{
  "hidden_size": 160,
  "d_shared_expert": 0,
  "hidden_act": "tanh_gelu",
  "moe_layers": [0, 1, 2, 3, 4, 5, 6, 7, 8, 9],
  "router_score": "softmax",
  "routed_scale": 1.0,
  "balance_bias": false,
  "init_std_router": 0.0298,
  "train_tokens": 255000000
}
Below are experts of layer 4 (counted from 0) of a mixture-of-experts language model. Rows are named router (the router's row for the expert), up (a neuron's input weights, with its number), down (a neuron's output weights, with its number) and show model dimensions 0-159. Each number is 128 + 32 x the weight over its row's rms, rounded and kept within 0 to 255. Numbers have three digits each.
Before each expert's rows: a language model's description of what the expert responds to. This comes from a sample of Wikipedia text that the model never trained on.

# expert 3
Description: The article a or an after is/was/as, plus capitalized name-start pieces like Ar(senal), Met(eorological), Mo(e), and en dashes.
router:190148153181162150152143123116149140098130088151144156110086092165160092097139114106154168160141127136194149158172114167129097100119130164152158148076165125125098117152137101104181094063107107201115102126183118124170140111131136131176085150059104127077127107092171156128132074140169085086162108123170167118129171129080093138101149102125164121094106155103141177116118141110132114147157135128155192048211076110178091096138091090161156144124153127142142192149090153157100068118085173
up2:122106119145130109121137114179115126134159103177131173137139177106102154168227102143134133175164149127074070097123101098168122140116103116149153167115076120105124124070103144086135103195148118040131155107110107133132109074155145141120171057149108172107143123117064127177137178088160159111104157097121129105189163132182127198115171112142048195136121087147173116093129148168150146088100110194118105133158118127154093094187146177106092145127117109155122159093152140100124124080117153
down2:174148100160156076191111116149089175106165118124098155170063142088129155095114146114151139115147157126100090132142108134182090194149168176144166076093121125172138145139101063125145126137092115175156169103191096110134096080147125143102102133110168189173107140113184155105139167111138105142122164112130050056144172101158065194114119126153130177122063120131149119105124113143150118123121124118091147061144155096169105092120112130157126135142088168077119129162127135183050104167079120
up3:110120071127122116134115063148132128231125126179073109099130120158113044140129125125144134135069169147162182158114145142130115113190138118164143097176058124128153163149189118110051161121170115098092102128110113116116156151086071148147156127169129143175152146143099195092090142107110116124127089101094168140100125164139169112082141120124127180142097156144124138166091157143143158109126133205100134158110133161062173148143085070120104152104132110110084134162153183109175166081183146
down3:089115122134076175081141051041131111120108129138073145118182094148078201077159118072122182159078130112148163116116147123133106135095120130137135107136111067075123101144154152070102148164152098118106112122138094123134106137113093104125164138094140185116062114120126158141106109167110127093087136088137159159116124138152181149095137171173187172108157155166137086100160145186122177127115143110068145184080124087130175147089082153120161126130101137065077172135089082118104087168113137
up4:136124116138139127122126117152146118174106129163163116104183160071174085133113127121171109105130147180140155115023130089060186174143144148127079096109141161152095137118123131130087091131155142116088097176115123087143090132161155126156170123094101097146107189104098147105164128099147149127082071101109112133137133183106143134141138074134100190174113107166129084232134143136105085095115149179082098145057158138105124120111111061139059159123105170107133141139168139110208123123176104
down4:070130145102127076091127146165144042180098086105117107122140057091085145136139118156173166100086092156182143120070087116138143160137102114137148168160130159125123099207093106149061076154119150131131115175120138142170070164122159134111138159098124092076094168123122124095113096061092110138069103157109091132123145124087157160131171097153133170139103134149033127116114201117126141118132115130119119099098155125186170133087083132154110095101181151076195109156133128125147157154124164
up5:096093095121194109115158140133156167184155084148058176168112154054140069154106133150121088149191149137082149104090127100134125134113145135102083149119154179101172101080101158124115207141088140169188181182113153114109157125153128087118172142171111171145118152127082155133103122145126160106144145111130146133150075086111192158098184145081064136122112151160119088089165141155147167084138193164156100111098157166124132093115094174128137129118118136153122144141136058066123148142135183
down5:199111114108191104116100141094117107138141066165175220094098094133129119103142122140073136121130151123131100116114130135121088120154127097170089108117075107132128116140116091174163141126083122093086104140132135112141123157145129086164136157142168079164033121102130111114202172124137134124146134088126109089109055095105083182095083168143118086191127119195203132114099148147068124080153122076137193140126121123079083085136126132113121109127119142138174141180120074193123091137106149
up6:153121093120113122103101091157112137119193149126105170131141203142074097117160170189132139199100112082055047158125124127188141106173154089150139094106145109127125162119074128106108177162132097131098174132142153076073126081139147145107125032158110085115153139114136140127131134073102144091125141132100144074125128064176169115129142088078051121086142103195114090155111103114146146060157142143092152114136106098096159120169138156140099149148158114102176102084172103125126133121123156
down6:132063122162138135092102128160100142126121092064092155198163110093073125089113103136161124086109146079162158160102155149102111089126090040109090150089142077106134114148150175141096203128093158155150138081133164159090142106131148137136155117165119113113144126088132130120137131157091130150133118070114135167159123092139150102130179173133089133141135097212119172110086072094085174105141108105124105115161083131186137085116111139123179154155117092099166073112090087189053112131100065
up7:132103062093137165097034046119109112080144129138160146129125106128082146083159178123144105157102120141044087140117107145119207103117121098173126128129126087106117182097108124127150189137135111135102163117118173108091161129095142129130132106157141123145094143139149163111168120058125121122142154109054133112141056130133066096127134112099100123119072126143194065128207203143116122143147169136125140183142139119184104140116073077145138139175111113139188111132150102141119183154138168
down7:124049156142133175156131144064127130118094144137143152114119082146113128130142079089128135109124158095169133112084147093106107132147077106111145145151174112151223145178104131166082128105103136130196138067133141162146182162129124058149101137071103122085168109132185074081170159149152140144174118066123139131147136121154102169109135192105129137116076156092126096095168103115153107075109063130162114150173069137094187138088169150099160151135167106157101090111165161176117090153120169
up8:100134127037157155063097059140115144117169119130056125098138154104126094151118097170137047104131113099118144165116068131117130159128110070131120105113131146125192171098130127091132198165113119137115149131144093087128146109123105100126170119145126153160100164171104099132153164107189103108170143069135158093136041116135119167110175198039114128183144129146119141138142105159138119060116078135140134187122110135145135152146118121152056146168094127127162147094096117129189157178137164
down8:095134128132072152204154205107113136047159153154156141117149179118141147124108174143101115083195112129125112158109112124123090118061134149131170103172169103156060135045142133108161167084145123103135131171159167146167115067165101100228154112155124156094111146189127133155151095136195177107151109132092141140105157114091137163187120169128102121153131129119138128153179158079087146114074117086173157124137158138114119114136155144130174110122151106138180155114098128156146108070149085
up9:103085189117101151142110148164085121094133169116085120097166203147140125100078153125120176139099123115101135132133115116158136145179171128131091165124116122156151090105026197096137154124106142107141137109140170116145112144126166106161087145110104083121168147110117136142127156082099136112142155085115152116120121067081182129166160161104110105078124105116091103201091069113206138108162112140087177123143069112105157113077163122172159098126078094098131080148233130155087143105100092
down9:102147168146142173100150132135083116108112117101112145158151088128078151117093100130138142051126123131167171139163182156125151131107128139066095151144110099053156165139148122123064130116125129169159112117119146112130120122084130129078147170104125163154130023095132167098129137177139105097089151129130175194169126157104139114137121136157148133108115093175123119135089097098122162129165189122078064098088064135143121134102164178111247079141148142121097101058099094167098128083160093
up10:100113125119104132114043060123162144105160118123163117060134167080165135124161153117123099187105113111137084103130142175159135096098092117124076106109140129147101148135113126148149141121098128103103129147136181134164134167215074099134154135131117163192119173192128237163110099095065144125096095139114098088141160099120112080129132152092125125117146169153133071123172136139103137135104135157076144176112075134155112038107158083133068113127154144081152116185140086159157111170104103
down10:113182125173145185110156132148132147138145110164094108120129165112134145178124104079089116107120093106099098165050184149092132151034087154139155142087165150155146130144117111153171146077102142120194184165108184117133163099155125129157111174109199126093128159088088142090156130187104142107061121178153167129126110196105090099049134110092116095137125147100135174136145151158189115126116148132078134078149123139122092177117124136111161207095155095126079085121126148106151108130165144
up11:159117067082049123124077055131092096155110107131141127095145133186101119129135146123188105087076088093154094156145148164116131125092135182109131082139085143105151225092139112089087175109111131150129162125093130140047118196102114097079132085153142101159126138203158185127074155129144092102141149114118101126149102122171154104080139136103153157120107126141125140178121095145114101111105196124136170157095112155118152128131126038114136176098127177127110105173111170151161179113141114
down11:136056174172148132123198107130159120102121157109096164069157066102076139077107087092160183108141134087156130102085135104116126105106134180138104098112188148101120107112143056149135082077107128171161158154153129150172136085168109052149128129112127159123092154084148109104141113107157123134146119125142122078122137109123164240179132089191179141206121177122146096121076137126101119103126151158099160122076136143117123117078099129092151144122136142155089115145131118117064090098183118
up12:047090113103089127053092075116086105090129111129176114096182174088137104126170143155110159164097126077132144095101111142085164113131123096137094123097123127166118162120120140157146127141111137155097102107110143128082189150122104104182133137100046140221070167148098152138119128074121178122117092068116145113107174133173089080088152099102105116154072118182147117154184100143130110138050120114096133150136118158163095110116088135117127097092131102140112088179135137112195169158119184
down12:153155103101149151102114099154177186153163065067180193035122103124170174187124164139163102094099087188105138143131107132111125146077183167121155150144115129163129097100157106144116101115141123075085106147128183108115206103100131116156099195109160077107090157087165141135142170159126128183120124098164136119102121169149084096077064083144075167079089140121144114080116094121166092112078128127138135117129150162124097094137158114111085110143149140123135152186111152123130092159084118
up13:131133103122125148111091127148101174209131160183076192141089131142083153144132071170136108131129147088108120178146116105125103136137163105147135109079156173087117125101089129103112147186111083097162163133076134161129070112134150112032152079162158068134132126142098116107160154104118143071100142090145111137186058088150127163127104102105097127109137102140089140144120103141087133104094126143110074141111083093125113176133164077155075161186128152087129117058121161128142150036180108
down13:131110136170129172157127181146193156125112133166142137131144135099132090123192129142069156104099067110095097161128067107070106137039136146153202103119170117180107130150151068154159100182084112151126137122126092161191108125135138155132064193157146137110109050138150109093129085096139122131144152186151117143066131101153092145151150166120106110173157143115171186132126155114153159109109101155048172085122153155093142101145134161118114124131122095180124133088092107170105067112161137
up14:098088135193102101146119103185099126140134119124099130171151136146129135145179068134156126146159179092106154160086043110105126138107068122096112149092134150123155109063173135101114161142100169142220140116123066128173121129096175084105133074207119150137126162118118139099077123099146096130163136140125145079163111111129172090101187086108131171148148124113155144111067158180060141179150161142109105115117088164171175155118047140106132139164153147119189102142168133102123103150168114
down14:143113129176092149112125110204114144108159136133133112109094096137128101061127132181148169113159104128102103146140125178072091128125073141078110137115094160137089136125152086159131191053125052116086173100182092097163131153115074103102172145091091177142104116091131167103147147171116125174154128080142138102101107108147094156047082129172181145144089137114117143112153166115084133138177108062145134088156117174155168169089109111112147087160104102142208126080153120126137122194140136
up15:092107138124166124125092065116099141159140239125146135096100150137126164142118131118091063193100119122152181138123163091215123145162149088171188128156128120185118143125092094125128147179116067096147148176118146107147166121157148111144185137167063114147115156180073109135119145075128126125091110089107101118104142110159105109152178180032136140157145124094078121114139163133122154092142084140083153130159088123133160127095106141143078121132134111082163121119222130139173128106128160
down15:113143121130177117104135183143147170123145140120132132118147160134171135181147112113125092131141133140130100119056169122144121165140146153153188134182146090181105130079141136099135166158175139060139114223102121159180143130112114125163193134117144129186147178203109108152124108114104143183114145122106129147125156145123150093147087132069051115202130139108111128152148129101151159174094090103172049111141184144145100131109127129131112060148186114124192176092145171176163116066152090
up16:114108177115127135119200106152117148158120158145146143131157141128145171171150125092103175126114129093120054124121136111076126168185123073124060175133152174112123100125140094136085131154109158070168156097124087091126183091144152168070164096141076085138120124098110118062180095115151104066133132144134112100098107066141152125088135131106104127163147084085132078204150107179116155165128121133090089134142125149191124144192129146087118076171159111182171073107109073090115116125140071
down16:167127098133107164137122052113070121060121103102094137126118143203148155077116077144203137078159116110198157135132109154082135080128105135095129130115106082112127124096147133154131149078090114134111157072141060081089179138132156145101088165080129107097116085126161164132184117121131130117166140059156151096140131169145120124137064168156124088167167083114116158117111091080139150085139115124134078152117101086105182110070138175084121037167102131113139171130150136141134152104126174
up17:103125124099135129125125145121152152209113113105150126008148151032160092163138155166117140071098137177140135147079140095145169134113158169107112116075093158121100140089139108121093135143068118105114119130120078118111146115157075082108189126115141132162090152160108155110141126168111208120095094075137097142081137132166102133098112083123106159162097093194111136128152156126156098087094116150133129145059188132101118097076139115126079117101157126081061140133156092080178118120173136
down17:132101078132142104099187146127152075135102144143105087147167066102121167108130070133162134064137139137178126113085181119147131150143131169109138093094134121127140118122128109249101133111147173106162122132141148192145071135100161113070093158094084130127112144177141081077074153140145141105070125127118120167124113117145132104171120112164101112161093181138066087116063169107132168104175169106206106069091140091129146131099102141089126120137174087110158113080147160158135150181164113
up18:121116104139106060152161077190077164136182171176100166091090087110120151113128094162185127117119135075128188085062120152093182113126128181156144152120056114105189182120128128091138141209115150125096132122108128122157090104088128108132153123149122089135122141169151166122097152092169116143147098119116137132111089126174111093073142080175159133157080106152162098106144138173108087099075101207112141152181140104127080125158107073141120186106149116140077111128169189114107141128147146
down18:057149117153077149162150063161102116140110130162129130106108086167120094066130077114146175164096169136111081120102097129118103159155120134137154093168075133082179161154105052070098110151171192121127090169127170138150079114133101114148168099120146145106101106086148118138073120137198122162145093122150114181141071168135114150127155115147123127139088101111180133129134088169155122122181070090156189137085152093097128153080182136105133170110123143165037159157122164116111164152097131
up19:085101135126162130104053074156130120131133147149150154094131146122135155110218102156120097108128101123093111129125094108097147169133127144137123145058114132139180168145124075099102132160104098081120203146134139088161112052135116113076168075137107112153128143135117149094118149078144128176133105132123115142110099177118130159077114144100043146132162097146142098140091071163126151083132107231123113119121194122161068067136147110125017107150164119114065132089116153146151109118116136
down19:150141112162079157153084091136128114090081144112139120156156051130162102081123097202106137124134059109124159162081093118104082127086144137091164143100100093103118156160070120113080115155134087083145159105217108149150104084061105151089134157094125099117097155128126116147136108139102098171099088109181156165127128180159140116126145087105140157081150099112131182106155163149166137089135127195106172075117089115143158096036131144087066116148165146130057147123162121128134119149099157
up20:112116093106129122077098065166058125160146158155166078143159127142102097132119117110156132181129109060108159094122144165138074155139112101113135141096135134119137184134141086067107122080100117158080154144120119128147139152100137090154125141157067132151087147135054190082134149084131068095161129132113138094169088079074128103081140156115146104154106118135167133152094096144069174108124190181074163188083142127153109145122117085090128230147084177127157081102136130099096118118165119
down20:158104167143143099143159164175199116096170141117121101115146179074086101115128141153121162121137095125152073121152146122127072150117129151146135183102176173177090138177177092166135106102096093059106151167108151112182122105095138076088076166114157157155103104143117115127151110145170130092137115123132146074088164115105119153143064139114176137138126154158103129109148152139055122167161160087112141184106136106094124171173132134055133156127106147175146004139128139084089112170168098
up21:118068172133068100101063104163050148117164121160107172108147216110079103133185173153095149149124127057046099100128182094151088209162105102117087130107139135135153159089095090113107165124132120100118165072106124143159142108170130131060141110150103090153174162091126103095084155080105148083108148105130170123090134091157130140118154157064057136109148090165111145132113109139168146132107121150081169121105094100117148076143099131137118121141122107142110089098153110084145110130162150
down21:163120131130069134114169093117123132107106124089141093149123121091115148142112094147142174126116124133132097153163141158088124025137130116085154166088071081059087156142132106192130125109097165168157122097147125113073103126133106125131100093134121157095086113164091135131132152088094149062107067137132128108149175146083112142134094174106150131181105124179111155077102073112105170050146123168156121132123129111051172086079060185102129173157089171142101126065113096175078118111118125
up22:064102098122125109111103106163156152138170113174082160129128163130148170134145157214137124154131130102096078131122025159111194140149157115121143126180132121106149138098076199052131123150104062148134161143112128068084163099103089129134129052152062153135131141156129127165113114082175130133109151132124170114174088112111188126095168088149153168141122085185139095145122151130139138148079126122137135135128101113119151165117088165106084147158111138161194204134148133116146118122169196
down22:150082146136100088155159119143120153085168113061141187147096176105122188156099102113109164141121109162141093192139132157120125164120167152128145149137125113100149196133138158092166138122091151120173200096182101144111091091106111139154125110079138181110089107184131124127160156144137111140116071088148148152147129130134052192149133140086154112143051128081117104128146067135126151150039074099093145113094138081097126061105171172160138160106073137130159157121155115166107156134058116
up23:147091089129132123140178108164135139149167125143097174136087160124130091157097148164188120146170139123094112093113143092164163129118175194147137083139092193122132153142045108126138165196196090150141155182083142126135075070150101126115140085137135117108109170135117182092185155153126194085152103119089129145130082143127113160115171106197127143202162110149136091102138120119140097153124127150142179104084123143113087088129147147152101137102093095076145150121104147134084078184222108
down23:132102083102082164139133088113152104137105094117100097123127149141150125187164192145119140122123183130136091080120148153130141169185114130123142117128152029075176164177145160159117121131142153145232087155119136135140129073141065081104115122063137169172118147108127119073161133126153233101148112129119107068132146149135087104164137095140130182104119084148125115178136112093111108082121099103148108113163117136159164158117102161135140091152133138095168098163102119244112133119123127
up24:160143095119102087121102097139099133143150114109152100186124146078118117149105159112150123166149133140109106131150159114119174089111081095099141135163145159176107121125146111124133138185142137115131112115097159070150097075178085154089131092176117116119137161108173158092183136154040103135159105166085097120105075080103092085120101112176138095145190190099126082154175162186083168182118144157101140182117091163152163107180074060143106078163130143130127107124146047156102118095137065
down24:091145142116144151129153147110139136078100134161129116087132102111119100154137088145080062121095176134172091139206155188097121109155116090133173110081181116162089143171126162182150107127076111134156135077162145142198146100170092191144107091133119104135125083107091169132068135200120114123143131197137160161156119163177143102133125157077177117102186192078103210143122082107161123101100112103083098123117112112094124105088100165085147075120104139091101135078139139105114157141145149
up25:115111140109086140098140047117090157122142122135123093099154146148143128122204090146121150157092115110079064141155078141071145152190124101118107154085145116082163197085140126074078093172147118126103119063143084123114146092080144126038140135140090136139105133147082109059116124093154106107183126158123165099138106155131127132096136133082121086115158104115163115169134132185139145143143095163108170134163150154139095144158060081132121125112127074147113081029120102118113148169186173
down25:110151151102093118189196157074130130054097156118123094157132162113134106129115138121134162084229117157143112104112120144113045102148159081103155172154138127126123097118163128169167090145114131135115120135189081071166135124119136166121097133128140107074102063163133129175140122133133110121110132132193131137079117179104129118200079149153193099097147181150143170094152100120101145109151113093157149154107156054068155129063118189064155133160121138070121100132125118141095163144111161
up26:130101160145131138112073133166169114201122129089138111168107163101160081138116134142184126143158115158097132080107147088125073171187101166115107103130123162138175156131117133123069184091142139159142127133110129162109130173111130137156152120146106121198112154118123167034141195182102178132185089088111114088106099138160152146091139101126135165169142117163104151130092111124134106152135203189101141168081197153140170115143135105106072208138066147193134114113120141139129153177177139
down26:150111133157141082167121162127143114157102109130130144091053154126163101119163157090100194074147147117091128060102119160043064145086093148122152118160155140121158112208144165136140151118082160133088133089161092144195172121156117138112080141100120172196139174167147106101155152146128143115161128109164060090137108164162115126092080152161143144139123104121135174090105114056066185110157134127130165103180128141159095129134122164074135143172129124137142118124136107190146128211089112
up27:108109092150089107145129136181173132131128148103152136110090179061182158129102126168216119155146112158084118090081140120119091160151088205145116146153143162138185116122076129096155128172123119086111122086136116151135106144101093112135209081097091140153124159129158129099146191169104185090129157094091066062161134181149086162104158104165159182149138158120119114103131106117105147151120175151081104128119178138160130080185147154122092144152106129145165175083112196166151168156144150
down27:173124108182143088157096145100143120167112090127124161132082138093163127160104166063138181109172158131092094085127124159083084172168123157114135131170187132153188085185120127146132114169111130133132142078185112133137139153115074123095139119075138214184147152117170122114151167148141123092163153114171044117175114122151131152114136142178138178120144098078108133053129138067101165132137128157133116057159132138160112139118119158133125149185098143142142155094113136208126150182062095
up28:068137157100165090085139099155150154125116162130212116094189116089147092110142134194122130104097136137135136046106126098108177125141171146104093104130153165171140161139103107142091137146121089129124088183116121076128115116149088168179156127110118079147090146117163168112087130135118208114109069108095121131065150158114139108104126092161158149191101114182190075169153099114084060114069122141099123161089202110159129135075118140091087115147126133108087116125113106093175089148154154
down28:095114140119082071085100147116130065105068102101108092158162079142097145119105048145148166066099104103155151151089113171150101145090097130125150133145126126094119131175122171196039050101071179124093139114156103177179089124119138159069121169091095103092129123119112144136119060116110113145079155145158127132171123134102131142099167099079131142122125197123091138103098163110127150131119174137158093111078143088166112086088117150133139126098156108142186158102156168076162174165130132
up29:064121133094101098057138094119102103081120150107177153099092152093136150137175147160088196184081152121104147068120117139126168117133141105151120127159081069142136131129108179128128179161067101108096153130111152099056154104120126113133120119145049121183125156207105162149161143058117171142141098156080171120094109123114073108162113125091152105200059105176147062098186108135125146171094137099132140168131087094133080101109108130152130110150076107109138102137125123133136115172146151
down29:130193180139147108217153147124080132133174120165128115145114087162149116151148141140135099062117182133153140125155097075113127100116144103086136102087126156100173153106158122167093146111160166148043096126114185139132122085155104091154111182181142110150166186070163098121108154142101126176122112136132092110130054055144124110084138137145126061119156172148169179096116150176173106125132097175152196115144142140136113092085083135109099138106133130157075151151078166074107127158147091
up30:143121120131147121090012104150074110119122154139215134084077115089144083144146229189149083128170154087082147112133156094123141111177126078104075115083104158116110164128161043123091177098186140129133169082098129138116153107109107105085158074175102097114133146183153112116142146093112144126122162124109092105149091168131058129140114148121099124129119101117143095125150162187105095130115120132110074130150091136142110097109126091147121159145079180186121134133159117093112159145131168
down30:151084045111149133136092144101129072164095116169147098110120085154088131100171110153172102133113117128100152182124104163099149124159108098164175128171123145109175043154131130152099142126137142163126131168145218152110135138169083064124150113105092098108131128151134104106080124116121146109152117069101150128094227122150170139121109135147131156081080130103100122057128161162084107080182108172143138105141122115159138181189160124121111111124151119150138171134131167091178091070160213
up31:076124109052157139103128047149081183125103176121137111090178154122136174169160155131165103114076095079067152121137096103068126215203149155129135126125166179193131216138090125044121089139147130115122148115127096097105174097072152111130134128153083066162085153143104061174131142085138137105123168120103148109141122141134088087109111177086143104158113129124146105118130134143120167127105109120109149170143167130161113103111096159131124162166067122116130139101173108109131107108105151
down31:137110104120132115128075126140123197171139170126120129125110151148142116146178172157111159178179076148160074101064141176129172111081113107172109140152195110170143105073128209117197141140140134055132109133096063169100109082162139103156146141185096139175139160150123101104124140178142135107161159068130109100123158159144096133191056121137086169088102144134137099099142132140080112136161075111156136140108095100093079149158088137116142087148158091130099111136077146195139132149095164
up32:076132095129175113153147067161130138167155159152110140142132123141134058206146142133152155159101128135111134110099150085132173125174126177118081136160152114108090116095167104131092127180156127134175094145107128084073136134171078124156128072207112098135117187139121122153129125038150155171122087143084195118133116096139133128066180096147111180170129079164122068166109162143127124159109122171106150159137112145134134153102082183162089126171181138145122151081208098094115074123134113
down32:088135117128087148137109149169136106159162177103152182165137159172176089154116108116124119113130078112119119160085118130129098133095104112160101153144154172114092158115144145157137095137098124108080119088104086099136151168127112157163117138107150130131095113164107132185134203125130109202141157068158186191134085114125174150080135123156027121106097106111199166087073040124134066136132166108106147115073104143062077073096115156137112177138162121112149084097155129085124101130095106
up33:101127123141120114030097053129126139154098193155103116113116193137104074148141156119133080177143132132109175116143173124091094144124109126119143106151153129128127200098112173122138105152177106115065124109129169150133066132175154172140124131160120128162079148078101138093139110152081098184057098102119181081106092145117084132081146145147121118108150158133085108136165142152156115183134141179100157133089101118067157161170093032106089137100134092134173090115134165127154175108111079
down33:187209133079136137147138218094148143134136163087162071140164173143173153102148149089137073153120093175143101137166122165137132132120097092129165131090196078144074141131161121120179089121090160144156135110091143139151095127151175121124113181160170128109100054130113119193152074101188155076150117162150133109111198102111135121111097136118141136135103178148098141113121121073079087138141139102137082159110125122141121130107119130065170188129160132150089184111097121103061167138173134
up34:086100104138143130131099114175125121129058117108140153094133182127126201121098155146161127139111096069075128106083067119094149182165138134121072138097093119127161135084052129047140122153066076088131191164129144101101126060090168110135128074117065154130140132101111140130165110080143125123139142099134184084157088091119183170105145093139107123108165074172135091148137112137142110140142194160087112096135117139083117103108147178113121125185111136154180174090199157135146137156136140
down34:166171139169114080156171144085125140102140085045083102128118156127118202184080127109135149097154109131172110155137087134090180139097125143106129132152133165052188131176090123084151143142135127120158161144126132116088067123054108113113158118088144171135087091118122082094103164175153123071116105071120082132142129130141081157149117138158182126100098126119102106109149134123076073177105214139128101107073121102118145134120128128090122173110122198150163183151105125176105175134070130
up35:120133049058182138095142102159085154184139086174102132125141114113104135217132122105173075127085162153117153134157039090086113145148142126144062127128125184173126161153152127106108164104190152102118139184096121080107161113091088136107121081125127072158156151102079133175166156141137140086106156111078203113138116143156154161094144130141103156153128124152156062169129101138152150110104130199127126175104124144144128070176151128179109142118109160158126147177123153103175120146124086
down35:073112133083177114118148091106156140173167131047149143080085131130136141131107116160107109110140116144060142099068146092112087170083135125097179100125078138101103078140075152123089115156115148081104111151128104112098159110182129162133118128122137092079057178107135127144104093135152120222109147119171140170127141106156169119155125115126078133162144167102155138087146075161158168148125121088148130177074140148071149077107070156099102147164124078095184113111104192112096105188087110
up36:123098131108081064108113049134155122158124128147173149077118207112183147162188093117160094165122139099110101105070094156129158119159110116147117142110124189114192181088117113129104129161141070151143127150090114080104179111147104126088185089151120097150103182204124166069137144101143142129181093151109132114106072150177153097110135119112125121163123134182183100210119090160120145153092140126122144145124152173136124133134130112088068130127143170067091122130100132129129111167198176
down36:182119061195119154091073118140130127194187119091134155066124162162132147167136138162135163152086112133121074096133145044116119182109103192101097111087118155100141150137128114172132157176137137114096081187142123152095086105136128111126117086103159141159106157050117147130104180121151142149091103148115124136122107103185138095129124062119023114171105132083117175153093163083150114094163134127107096100166173149078157168157108102158144136139153108108154130153120175134169122129186113
up37:088122075127108115137161100153111144197178076182150100162110143086130095142188099131144159146120144152117106102143078133144109106108109133163143166099120121109097108100167122154127101171110131108138064114125160077109121082121071107088148084128106151140173171155126149174156151072131175142070142139093126128161203160125098153131181115132121134133068119118163068102160145191160183140048099180116088126126111137179086081129135134201108075108175149151166099174101185084152106127145145
down37:150158144110150054145154163125121169150144136106138092122104110142160131127111168130109117057126096149106124194094155101144056143068178178123180110099090123083120082091102103180091179058133108143143134167142205151199155101114205131128093129161161109090120170107140089110129137106124098115100089153148119153129117095096088104120114146171060068141134098110153164117093130150155154150051152105113129126154199155110112076109134176110092176187141138126149124160100170149129106142097143
up38:076115128080090098098016024126084131111127155150191142089132159095156146112168129087164076168127121097109129144133138114109138164131111114136152147083145139139171231123149112137113109139115120103170104113088138134129133089160156115094176145158078113150127149184079185127103153121108119113090128109111109103121106119135105074089097155104129139122118128133143100143177110176136136123080138145042162201139112127142107087142083079090078163145113128078076087090154083109113133131172148
down38:158173147088123124083128141167135126140129142176069127153123100170133130109141123142149147171137118156193110109162139161126118157106093157143080175107165162091127165078098127126150144116078084160177098139091181126082121119114135070156126108157150148163068148131124205127108168144113101129068081138123157150143096131145103104126116111126145197096130143186105083118124109170074082041122148143104140090105074083117133142111141117064125159085128175152079156163114118219121174078094060
up39:077121096080170105063147119143152145142188153150102165158131144123163101163136075127097106153127122115111101089150056156130136140139192108129125130166126123103181119079087183147115170147099077151066167147086152116106091148107098103143176114160105087194133134173065151107150145092066098121169139124106189146139088085089169171127097172129117118193114113120120061165159066137151154121134155133096149161144176118136091133088125162180111094168158066124112127089174097114104102093152121
down39:122104136141150128125106134149134113129145204149125165194149131121169073172122101099089158157133103132148157135107136105133133118124138184107090120145152138118108143089171126195111095141143089080113130076100050099204159148128076115156135152104111123192101179149138132156180202124164148183138142072183141156128069158143153139113167153163065092162120120113195140148052048137123096128109114117113113156117139159034124153128142167137113114184152102145123077094144134129144092101115094
up40:149145126107106090111144084163030085131140174131116159174129181138069080161164097165176117153101102104080113167139062136145134101123075099137145123101067139103087154108147075083106170150148139111081194135097110080127119136134153112130153067173154150126141148099099134163121132104183100149160127124118148104168081070121111156132133174110113095159104129165063106112104149135086153093121120219108173170089118119118144091089148090159112161093136161148172118071105109101124076103167085
down40:132096145133119114152124108080083158078126154130173167149171149115105136091033097144121093125148135189168106148034173133150128098106126119201085128147098150150097127169161133112169143109126102172133150125161107116102176090120188118207154134137054201094069130133152152125177062111135182119134127113134138113186157138074110155142081096097118154126102158105100170115176121079098157126081085069137106175147088175136143101122142088143154161085097150125156161133127133097123118124121118
up41:130099090122141133098136111138125106133178156174089178140145131072183131192133142129194103168068113124090127093047074127079129090124127170113083143174101144138096160064159150130115118145185138115137117135141111095074109124089131116148118108118131058153114195138107106109187115097139129180113111120110129114161107158132161113118150107136065094140099146130162057146174156147160130162139135215074107134151160171144073059116104108195113149168111095148119129125203165117151114101135164
down41:124073123082162119161207090108114111155064230132145159137117104102104065173115114093122150137134138156106094107050156079182113074150143136092095140125118142122128158156146156135113125113123125158189138089054161125176148198124108089158062121132148147146122151142167111182147172114087129145171075079141130153152099126144151154108132180128072105134121161128138152150102088149129124114125089099123180197160098177073125144117118153087102187148139127091095086117141151134087130149086105
up42:154120088103162094091065047157059154141180109145140168141103119128127133147167154119161104134142169150092074175150104097154141113104117087105124118085116146135116164107146081095128172116196111131183150135114198081102117151171096121075132069172146072137127161121159175124186143126148111155195139145120121097177064142130100143181153164117069173113119140133164091127148099179122128140090133195127122175125104124176138091141099075161091179130146188121157154123111128138150103117115066
down42:043090126101106101125112113068146107120098126136112175093162126144106147121158084103159080116121149159156166152118171079179100176095121135116117154157108155125131075093073126130127178093184093174174086219186153155146149142097124127168137122102109097117068172128108149113109091091092147172116085125120168156129194116118139156158131145141111152124107212153126103115150131114165162099045126095165152157102172073066129139106138134081125103133138078080122195103118157124117079137121121
up43:135121109080127090098135121132145136129181110115163162164123139111119162163112182166103165136118106079135157100124157096107209106180146143109145120092053139129118138087164071079127138172143137149166143187075150166126128114163074144117133096173133131140159147164075202082187129117111086149187080177112134156086086093118158144146104152131126182162129116114127127129186103194077090143102197132098150196097108155138105151125085094134107171185104139142122128127173072115132126124120060
down43:130105121126179140135189154143126098139124111123153098184053141164146161132129189175131160152127111128116129084174113138134204106156149109150134094122124052118127130120165155191132141120046157128158136170169095175136128116172157180101050110123109157167159116124095188128099156214193098167166114105140122147156094133151065081170148116118185119137147158096130156115110089137127095135110126152044176111082187133091099101158110127058139137110138098116100144105120144112092145123118109
up44:132117056110136092119093147191161153201151117066125157126107125106126150150081134113124068129119189142116172130149085098170180133152165164148136134071151178166094094125134131053132110117141100183101173130071185087084153058152137139108127050131110076139126139117093156080131082190095114141152132136107136122064113088149142152183124165133122108144162104128118143152172072132085104085071132102126094129101161123130154140072131111145118079158072148105132186107122101098105102109131100
down44:135151165110111114136083138146120113150092091208087091138129193170091133142175150113091090131161170084153058154118073157174088109142142097197132103176114106184127096081147108165159143154101159191143102189108109116085152127145113212151113131111111161123141019176131157118090132116139129130141159193076104141129182088149110112098115154120135073086122164101111159124144138140185135114131150079104129139149177117124090147166129141092171150140095140139093162165102140108127074126137156